config.yaml
normalize_top_k: true
routed_scale: 1.0
balance_bias: true
optimizer: "soap_variant"
max_seq_len: 1024
Below are experts of layer 2 (counted from 0) of a mixture-of-experts language model. Rows are named router (the router's row for the expert) and show model dimensions 288-383. Each number is 500 + 25 x the weight over its row's rms, rounded and kept within 0 to 999. Numbers have three digits each.
After each expert's rows: a language model's description of what the expert responds to. This comes from a sample of Wikipedia text that the model never trained on.

# expert 45
router:465504499475495539508473502475488487477508542532529501491504529490517518546500496512507552492475480483551552547429526536469497491490544484450539515504504487520504543522497476536547500488452525480479524522524502509513498501509501528482490454496476540505503523491503505507484501520503515489
What it handles: Place and time prepositions. Prepositions introducing a place or date, especially in, on, at, through, during, often after died, born or located, or at sentence start.

# expert 51
router:475485527492528503508513502503507485500509516515503508493522524507480507509494495496517512499469523480523536524500507522476514478524536514493518468500472532450483511498463489487469484478479509478521478507512516564489518518492501485533517498484504497498513465519468507516485507501499524464
What it handles: Negation and clause connectives. "not" after did or does, concessive and temporal connectives like although, however, because, when, and sentence-ending periods in narrative prose.

# expert 34
router:514480482500485479505508502490475538497526506503480546518476486476398531518475502513480480505461495484493496497479500498504563480473495564477553473490480496468458503487437451482490514513501492498505473504513499498463476487473492525502498480461514531488490454525497523496463491544525521519
What it handles: Zero digits, large quantities. Digit 0 inside years, dates, counts and table scores, plus quantity words like million, billion, ten, percent, decades.

# expert 50
router:520507516475475521497496449507550551476506499503527500464458494531497496516510502495514494511468497537504509513463518489531533474462530540475511502497472519506479522463477480508469485486471540519507493473466522501491521521460455533471475514501539470492469448474495480467499498504529531498
What it handles: Head nouns and units. Head nouns closing a noun phrase, such as family, County, people, years, and unit symbols in coordinates and statistics like °, ″, %.

# expert 33
router:514503494487509512510516500493505520489507513520525497500494513522445511497500527448488533508471577521495507505459492501505493504471529552464532490526535539499554460530479497498489483503501507521517524497497546537485483489497508531538537506504548493497479524547539487442467483527477506492
What it handles: To, modals, heading marks. Infinitive "to", modals like can, will, might, the "=" opening a title heading, and scattered word fragments in place names and tables.

# expert 58
router:457512532476533497502561439478485479488525525486530508508511499496403519487531541520481485510495493505525515520492492491494523489468511513512481500478468519461490469506481488494498457536480535475492506492532501536504528464536469492481504500490497494511516509544512490456477523551488504459
What it handles: Non-Latin bytes, transliterations. Byte pieces of Devanagari, Thai, Tibetan and Chinese script, and syllable pieces of transliterated foreign names such as Kamch-at-ka.

# expert 21
router:498480533521513500511478495510503506470515525516511479472464552523451508510496562501465514512489500506512521500518506541499544467495525512472508496487493502468446474476447429514463496530483536483475504505510493545503512488518465538513509518484481529492495509482500482473474493539521503495
What it handles: Determiners the/this. Articles and demonstratives starting a noun phrase, mostly "the" after prepositions or "The" starting a sentence, also this, each, these.

# expert 59
router:525531485478456508487470538515517502486516535457513462516511545517472484472514513492501480475512511485495527513482486574476494481495503528488541506464476570510537467496518427525508527515493553482489484481541498531494550479483488531461500504534511482520521526498532450523490475540483504510
What it handles: Digits in numbers. Single digits inside longer numbers such as years, prices, ISBNs and table figures, e.g. the final 3 of 1963.

# expert 61
router:519503503464522540540510505483538479496531510461493485479439530494476493473485550492511485450472533492498489506487491493539532482498528505449464478519513549465495528549457460490460536478469496488502476491471508529501519442474498525483534535494523457511517524517532472469475494508487490492
What it handles: Line breaks before headings. Line breaks ending lists or paragraphs right before section headings such as ====Results==== or MLB debut in infoboxes.

# expert 1
router:505516473511488462528478483535511482475521478500528492525481517540437498492564537520452511487512513498496537500518480541516480511468504512445514504510509487450498503499418465520460462482489522514493505502518508505472521478503499490500517546438509522499512498486517500501509458563516507521
What it handles: Numerals and pairing words. Small number words and linking words like two, three, both, between, despite, alongside, often before nouns in running prose.

# expert 11
router:508537500454532497498517534495506496479542519466490516502458542512465496504515538482508496539488483465504549504493493473510514476514548558436488534526500532511462479487502462470492529489495499486483502504499464530494513490472458510484504558539528519466499511551473500475486495510481504519
What it handles: Mid-word fragments. Inner or final pieces of words split into several tokens, such as rec-ycl-ing, gr-abb-ing, d-ubb-ing, intr-aven-ous.

# expert 53
router:503525539495479505510512481498561507481529505469509496502387485504499521520509519527507560536488535487509509506494494471505551507496531510452495498545496556518516472476456438454519512495470530503500499453510457560490529499495476498520499522516515489507520455501502492483505479518445507495
What it handles: Section headings and breaks. Line breaks and == heading markers that open wiki sections, plus opening quotes after called, and stray digits after decimal points.

# expert 44
router:472501514468486532504499461522520509460527505471492510501484536493455490482523533501466486475527508506522506525460477480469538462498510532477492492535524515508479508496504492472499520508507532500505528482477502521461532498517492532495503519479515506520506528551475470479482478528476534474
What it handles: Coordinates and table markup. Digits inside geographic coordinates, table separators and pipes, bullets, spaces before dates, and abbreviations such as UTC, km, Apr.

# expert 62
router:491500483490449506505484475487550559477517537483536493496463534518430516486500537521497494524491521512558522504484493485492511463440561558491495530485523489460431489515506468502474488535482501514514476511520506454486516465526464519479535565500504515528508476514514477476506464483521466459
What it handles: Mid-word pieces, foreign names. Short inner pieces of long or foreign words and names, such as l, m, n, at, str, as in Trans-l-ations or Snap-dr-agon.

# expert 48
router:531525547518501530486527463524554486499551498463529450475457513557448515509523536489459520510515505499502514511531487458477551474471509540454504493514486540469483494466459463511513501514463522493455490521510493551510524503476480517532507513508511493540492504519532473469481477516516492526
What it handles: Articles and function words. Articles, possessives and prepositions, mostly the, of, a, its, plus infobox words like within, Order, Genus, Recorded.

# expert 27
router:476516510461502505502522461467493490488501460513527467484496487491469515471542513502475533525469498492490486503473523480489539489479534503475487470512481498462471513494485487490474476515457490465526454494491506499492521547511419493517517537496499508515522511531510483503491471556494499518
What it handles: Initial capital letters. Single capital-letter pieces starting a surname or proper noun in lists and tables, such as B in Bock, D'Paula, V in Vesuvius.

# expert 24
router:475516542475538491524523479480466499481489484460542493493492524512498522489509494486487516503492478476530520515496481512502479489456526509500453550505517480500494550494480455490481517468493515498459461495485496562452535509506515505536531521541497511510525518543528461498476477488478498476
What it handles: Year digits. Inner digits of years like 19'8'0 or 18'6'7 in dates and ranges, plus words like war and present in career contexts.

# expert 22
router:491484509500502516488492515485506493486534514501521473511507506516471511507510503563510547500532517504492503540491511473517465521457467501499488517441510513490508459493431452513472506498480522492527459499496541490523537446493470551478497515506522468522539496527540482504470521516472481497
What it handles: Field and table separators. Colons after infobox labels (Born:, UNII:), semicolons in lists and stats, and pipe cell separators in tables.

# expert 60
router:471490517458543492468489504519534485487512502469509519471466491478469498501505480473498523515506545507496511516465494487517529480457486545467497487501481506464509468499472467450512482515463505461467482510490529521459531473506450499528494530530536469514506489502478489512460455531489521478
What it handles: Abstract event nouns. Abstract nouns after the, a or his, naming events or states such as surgery, election, death, term, degree, contract.

# expert 19
router:478517485446510516496498454510524498473511506492493474475476503534501525442512518500509524501509476516506485485433515524493483469474509476480485508509475497503488471495462497457506518499496548509453525489509479470461485486457481500514528500520474480479507457494477448518455492558506487512
What it handles: Leading digits 2–9. First digit of a multi-digit number, mostly 2–9, in tables, years and measurements, as in 378 MHz, 3,062, 2nd leg.

# expert 28
router:481497487488463524503497506492479470466501468458503526498498520527500504496478519513500495510477485504461507515500539555488507489510573511510471504515529497475486514495473428498493495517486497507466489499486516499498477481545510519520510575463531491471491521470529490531470495504553510482
What it handles: Line breaks in lists. Line breaks ending list items, headings and paragraphs, especially before a dash-led item in infoboxes and lists.

# expert 41
router:527504477443536499491496475494518522490488498464499449507447520520486515479479535508492470526489501468524515505487470526510513465455506498501517502535464485477472525555461444477494496490474520494445509469540488499468535468482425530533494526483472509489490470537489507495472502494511440491
What it handles: Political and military nouns. Common nouns for states, armies, rulers and groups in history and politics, such as forces, king, troops, armies, people.

# expert 14
router:500471542499516553520460484472488513495522512453500438460470548533468504514540492462465528501494507496489525502495452509487475477487511530486512478479503525488470503491515476479488469502498498497491484508518547500496525468544485524498524529463490521537520456502508487493458487523476515487
What it handles: Word-final pieces, superlatives. Final pieces of foreign surnames and place names, final digits of years and numbers, and quantity words such as least, most, Notable, Many.

# expert 49
router:518502484474522530491501460499508489484533500457546487522493500527455480515510521476485555486489516517508505508444481533485497480432504521473489505494508529470499484532534459512498506514499525509480486452496499499528550489495481527475512518511510515534515521520541480493470492504517515498
What it handles: Team and name endings. Final pieces of proper names, especially sports team names such as Bruins, Mets, Rangers, Eagles, and surname endings like -son, -kins.

# expert 6
router:460477501478525469531479504536539480521508481520478502462453512497452518495521523485523469463507502512523518545491511523502494484494497534450469502556507466482484554514508469468501495480500523488473499503451541478448488480476482502542486517486516486508516502557536492500476508510519509456
What it handles: Section headers, role nouns. Heading markers (==, ===), table separator rows and header words, and nouns like end, head, part, round in sports contexts.

# expert 5
router:508515548444493501488526480523495515489554541497502474511461530495479497510499549500473473499476519490536511536499506480523521490483528546442486496506527490504445495482454482493512534497462503516498524517502529489485515475525446522492495526484474503498500511523505472505486503507465489486
What it handles: Word-initial prefix pieces. First piece of a word split into several tokens, often Latin prefixes, such as res(isted), un, Ab, ret(aliation), out(law).

# expert 4
router:490502502478493498510455492486485544468521498487545470473443527523465511499496504488488488509507519506506515511458440511473513477464535531462507489510493523527497480510442469503516481491477524476496510502497523535455492447505472513493498522493529487513458477512552499497470503509467503479
What it handles: Heading markers, referring words. Closing == and === of section headings, table separator rows, plus referring words like such, these, which, it.

# expert 54
router:512491533489497513500475491494503524498535507514480497504537539518482515537476584503517490495501518538471545505497510489483508509448554504511472449531471533504473479511474495470456505496467505507452457489514488537465503503525506516501514552497473499494503481566490494514533459540487500493
What it handles: Commas. Commas, including after closing parentheses or quotes, most often after years, names and place names in running text or lists.

# expert 8
router:477493563503512492496523481500497507466529519519526457488459498529473507538473529472474490477517520496499548487481504496497523479493526560502518493539479477501494475491471475512514529514468532521474501455475479512492509487526455493537497533511496501509492509540488510468473510504447511503
What it handles: Title and name openers. Opening words of titles, band and album names, often capitalized, such as The, Your, According, No, Three, plus second word-pieces like M-us.

# expert 46
router:492504528476480541478444474523477515502504500498460484506510507504473539538453546517478515478451491464490458532472498482505492473513561521498453540497493493506459520463448469513517545523471524506506505460479528530465519448508498543504510501520523523513462475504490493503501468551493482495
What it handles: Opening brackets and spaces. Opening parentheses before asides or birth details, LaTeX ^{ and _{, and spaces before numbers or quoted names.

# expert 17
router:521487528479520547479475453551512532463523458507537473441483511519470548531506517526526519506495471507548554529466459522506545468448535527473507520496481497487511496525480477465509506469484497480488468495489485521440501516511470531515499549513524476497483537524512467500487506550497496482
What it handles: Subject pronouns. Subject pronouns starting a clause, mostly sentence-initial He, It, She, they before a verb; also genus-abbreviation periods in taxonomy lists.

# expert 55
router:505482536483520510506480470495542505488528519482503506501468456500453522522565529484464551516477494487492522527506496462501492485494493540490469514496488542481463512495457460491470501530503503473488493449508481556513492527501480524546516505478519486524476529494483490509458486545495553491
What it handles: Digits after decimal point. Digits following a decimal point or comma in statistics tables, percentages and temperatures, as in 94.2, 78.6%, 28,984.

# expert 18
router:521501476448501490487503489496487473469500490519502449455489511518409500462543498530509517477509504507526534516483476514514514514458564526457494496526488496520477493493448490499463480521496555486492517522511542452517512510491478530477506506511531496475499528523467484523501468496473491491
What it handles: Blank table cells. Empty space token in table cells before numbers, such as vote counts, stats columns and coordinate separators.

# expert 0
router:506493507444512492482496479518507476516532509527527461481493515535431517529502511472538488496539532507460545501457555474524494470500519508488506495519462473449503500553477489503502478506493545505471507502488482479508497496504494488469517487515558515514549545561494537484519513506517512467
What it handles: Digits in tables/dates. Single digits inside numbers, often the second digit after 1 or 2, in tables, scores and dates, plus position codes like GA, DF, MF.

# expert 36
router:484499524499491508478488506523499516487516516476525500487488492479501523477517491517471510485441520493532530525509462569496490496492511540496475514525520483480506523523453480477519473472442541507470523491488493497464496438510498480505491555482496509492561485545504471522507501541464471485
What it handles: Name-starting prefixes. Place and name openers like Al, El, San, de, South, North, Sir, born, and the = starting page titles.

# expert 32
router:493501510494478492541439529507501531514474511462497465532503508501456483527470502459502501473470528512500539516501510483501515498491503519503467475499531502483460519512491491522516471532483539475481532506482522542517516497501487473518511511491510497515494512531470471494471488516469492509
What it handles: Closing brackets and year digits. Closing parentheses, brackets and quotes, especially after birth years or English glosses, plus year digits like the 9 in 1929.

# expert 39
router:503508539493501522504480511461515510496470506479521470472466486526437515503500566496459486489502475518497526500478473485513541495493570522476530523498483493528471500503482441496469477535501484541468485504534493548500532514548488492478508553492480498519526561482530492481502463471492457534
What it handles: Adjective and word suffixes. Word-final suffix pieces forming adjectives or plurals, such as -al, -ical, -ational, -ish, and possessive s after apostrophes in children's.

# expert 35
router:518498528457491492511475481526495478505567490497482520523446473482473535506493468517483506516499510472492494516502508478476528510465520498516500511500488540499491488487539476485511482493481545539470518536470563463460469485535481492472518535473517534483473501491530489485494526510444486508
What it handles: Media work nouns. Nouns for creative works and their makers, such as film, album, song, programs, video, musician, in entertainment articles.

# expert 63
router:509509505464513499503495480502480507502503505531490438458485513505450528511519527501509546518481497488475570510534511536508564496469535520475525475487510460489507487503503468500524466492469552509463514457513463513458556485510500485466523557480539473493522493503490493504510488537486480487
What it handles: Given names. Common male first names like William, James, David, and the middle or final pieces of foreign given names such as Jul-ien, Fred-rik, O-leg.

# expert 37
router:510463507494489459508511468535504496497560519468517514477468497496494509506478520474513520506461525464502532517505467473472513499480512506489516507494464505483500513471463448517497450457480560514503504501503460509495526494533488497504506475487513532529499496512495477454435469530468517510
What it handles: Quotation marks and apostrophes. Opening and closing quotation marks and apostrophes around song, album and work titles, plus brackets and dollar signs.

# expert 3
router:500491493502509488506522513508510515496543509485511487504504514517443561490496518480516505506481532498527532495495497493497512498476530480476464539511536510494482515551508504504485511517493523480497489496542536529468547516519480540532567498514529502472496468534501467508475493535477507495
What it handles: Numbers after separators. Space or symbol tokens before numbers, mostly in tables and dates: the space before "26 July", score dashes like 77–63, minus and plus signs.

# expert 42
router:531493502468506541484504520540524495474497488512497466509482536496500537451498516498523498497526494494502464534418511498502546471492450548488463492518461516507435510474558499455500516508491536514482481524528503560520497503507497520493487540496556516540507482517513518468481455524507464502
What it handles: List dashes and hyphens. Hyphens, en dashes, bullets and pipes opening list lines or joining scores, years, ISBNs and compounds like daughter-in-law.

# expert 57
router:506473506501488519496518485475504476508501534450538470494391539541480553518508501503501460478460510493485514509550474537482512501464529527451485495518556498518505514503523489525532525489463494499520463467519492530506497485495473497525483522524475480495535527492512518473486500521491490490
What it handles: Of/for after nouns. Prepositions linking a noun to its complement, mainly "of" after member, part or one, also "for" and "against", as in Member of Parliament for.

# expert 16
router:474509531507495499488486480528496521500508525479540487479454493528454489483526492497458489531508510513508499511508512513520501494495557523539515530536473519536479511518440495476501533523514484525498505499491508531491479489500482550496524508496514503517494507506489498504523469502483515512
What it handles: Copula and auxiliary verbs. Forms of be and have right after the subject, often in opening definitions: was, is, were, has, been, also.

# expert 12
router:499503536488474528516484498487501507491539496460490516499425490547455484501494534524515492478500519504471477512487527494490552448472514526443509473522513509489492522506504473487507511527477509519463487507479521529508504502509500571529500551498511516466514558512516499511492502515478485523
What it handles: Word-initial fragments. First piece of a split word, usually a capital letter or prefix like pre, Sh, St, re, after slash, quote, parenthesis or line start.

# expert 13
router:513514552493499501451490534478457524512528524473504494509480521513444519549485519467490502504501499480473518500476521519471527514501512512520501504486501523532490514494454409443484481509472505497459531482514527506501513501504481561487496500466516477500540507540527484457482490547505504517
What it handles: Coordinating conjunctions. Joining tokens between items: and, or, &, slash, en dash, et, vs, as in destroyed or damaged, 1967 and 1982.

# expert 7
router:469512540480493503521487503508496502503476482501507504510476489486482514487514514471446466502521476514483508504526469492522481484520580537502463502487470486459542535497534505501478510483490541473463541515464467567467484514513459535498504486522516506500498475533515463514492520523525464482
What it handles: Verb suffix pieces. Word-final verb endings such as -ed, -ated, -ing, -ized after was, be or were, as in hinted, widened, created.

# expert 26
router:536505521483495534508469514519523525445530511437511476485518511509497538484470567518508484488489512516522517493477495536502515485492513545468430522479504516483481458490477471457514512467485535513493503501483488488477501468512455485492518532513486502486513527485491509524472488485501492486
What it handles: Word-initial consonant clusters. Opening pieces of lowercase words and names starting with consonant clusters or El/Le/Al, such as sl, shr, Br, tr, Gr, Stev.

# expert 15
router:522513519451486520487506510525515504471565496458518499503536493518491529485490528460468524471505508531483504508508501503492530481464515549492496501476485498458522496506434452510522496509482490488514503497491495476536500497476520502505501558485496480506550485540534483511489477518491508482
What it handles: Country and nationality names. Country, nationality and place names, often after a city or "the" in results tables and bios, such as States, British, Australia, England.

# expert 2
router:498514528479482480564506494479498504520534519485509465476473502516516530462549510501495512491502503504509516517481513504519540500476497530460491502531505473514433527523486468482494475463479528492470515453498458529506500523500457471519490550521546488514517520506532460546453446498487537482
What it handles: Common prenominal adjectives. Adjectives and name-opening words right after the or a, such as new, high, local, public, first, and New in New York.

# expert 25
router:483487503461461499464508502476490487475487511537493520504474502491483500494479536505499542503475518521504528511522499492528513460454507502461487495513517486480475479523529476497487491489505485469486526516505517514469481484563516524494525567526507520519498509487524475493492537543507467504
What it handles: Leading digit 1 or 2. First digit 1 or 2 opening years and larger numbers, often after a parenthesis or dash, as in (1978 film), 2019–, 157.7.

# expert 10
router:483493511457464500487496466507473522441517514513529503501493520525441520520524535483469521512471514520487537519450493511472514488464519507503488483522499489479472480489461482477516482497478501462502490448498488516501516480493482495492524514496510473520516523532542490498478503537493511490
What it handles: Name endings and digits. Last pieces of proper names and single digits ending numbers, e.g. Take-uchi, Lang-olen, 199-8, C_{2v}, Iowa.

# expert 40
router:507503466470515514517501484473531539484536504511485486496469483525485492493480526460480519521443497469485511506475529541511525491530481562462423489488519494483504504492478496467530515496494532461500541495519496542464502445485438496493471489532517483518536514501520499555496512500527531518
What it handles: Past-tense action verbs. Main action verbs after a subject or auxiliary in narrative biography and history: took, won, began, served, went, lost.

# expert 30
router:502464498479484470484484494557518497525476466546509481535483526503450513533523533487486532472460538487497504503473521476538491480476505553490502487471495526468496481467489470527456454486476539506478476505547527499453513505507474477467531493497528486482506478523529508506501466507531541507
What it handles: Word-final suffixes. Last piece of a split word, usually in names, places or species, such as -ley, -er, -ova, -ridge, -ello.

# expert 31
router:455491502468481492460489514512526471496489499511552495467510494514477496541505549539517540518503516476487481510496512512477492480450517517491518503531520491522488524536489424458476490515467551515504487465501482525467509488491505486522485526504526486487477485531507478500482481539479490489
What it handles: Organization and role nouns. Nouns for places, groups and roles, or the final piece of such words: politician, village, club, city, president, brewery, Directorate.

# expert 9
router:484488553485536522501511505498501515495504514472516488476448533497469520493507493512488484493496518505504530481507472525464537499485512513494491511503471492499480539483485446478538485512468517485498478494476531497511508498504478546474510530487525509502505508579498528533524491542456505500
What it handles: Non-Latin bytes, table blanks. Raw byte pieces of Thai, Tibetan, Tamil and Devanagari text, plus blank spaces and zeros in table cells, and adverbs like well, very, also.

# expert 56
router:516507514507520498477492478498484508483525507476512524517464566532436528535533517481506523477538515482531534521490495499475540482474514517481495477504510510508488480456505480510521550485482512489469516497509542486488534514495517501486508528511498509506487506510521511491488502540491532480
What it handles: Prepositions and auxiliaries. Prepositions and auxiliaries after a noun or comma, such as with, by, was, has, and the space before a year after a month and day.

# expert 43
router:500497506507484499530534488512504491490490475455498507463468483504514486523511497503472541507494536535503529522537519529462478500476487495468470491496516501484498492491517485470535462525521485503505510499533533525474509510509500483500505501459490502512493479500529482495441494505527514492
What it handles: Table cell separators. Pipe and semicolon separators after numbers or entries in sports, election and results tables, including %; and –; forms.

# expert 29
router:461506546454517532504503475534484537479522470467509503486501509513508531555484510545465497461524511551503486502466494525505503497499542503460474507531505493493483486539515503544490478487476543483482498504515533499467556481549487481514468470548553495482532469501474509469512540488523514517
What it handles: Month names. Month names in dates, usually after in or on and before a year or day, such as March 2020, 6 April.

# expert 52
router:496499535488512508537495513525512497520504494493485474469527473519502487462487511475537495483498525469502567505510492480507498495506557481480508515530489513482429505493498521474445511460482486485531472458512520495487506457493445473490513533514528492518488477486501458527512497549505496487
What it handles: Conjunctions and clause links. Words linking clauses or phrases after a comma or noun: as, that, which, who, after, when, during, since.

# expert 47
router:481497523462471513470493478525503484527519488514547503516482523560455471471525512505511532520477504511523539490441532518517563467446519534501484506460479512503503485512482462476545467502482534486465540503510528478460514462480480479509507509497492485511494506517523473519459470541475468459
What it handles: Proper-name final words. Last word of a multiword proper name, such as Park, Road, University, Museum, or a surname like Wilson, often in tables.

# expert 20
router:475492517475473517482450469473503503484538512472516480499458533525478508507526538534469487507490529517515491522431490512529518452480501510497474494534517533508476492501479501488529481471485499470506488487536513496488489456508423518534510511480475514501462495458555466520476492543474513487
What it handles: Mid-word syllables, scientific names. Syllable pieces early in rare words, especially Latin species names, chemical names and foreign names, such as ag, Th, Ag, Sup, Reg.

# expert 23
router:489526483477509495467543505458540493451484538510483470487540496475448514507540512513500518472473492473532536527535495522467576489496510501492486502482492478471541461532494498471534474475470491525501455522500486460484531510466446543523489482522516475481495503506527485494509495526463512499
What it handles: Sentence-ending punctuation. Periods ending sentences before a line break or next sentence, plus table-cell pipes, especially in election and results tables.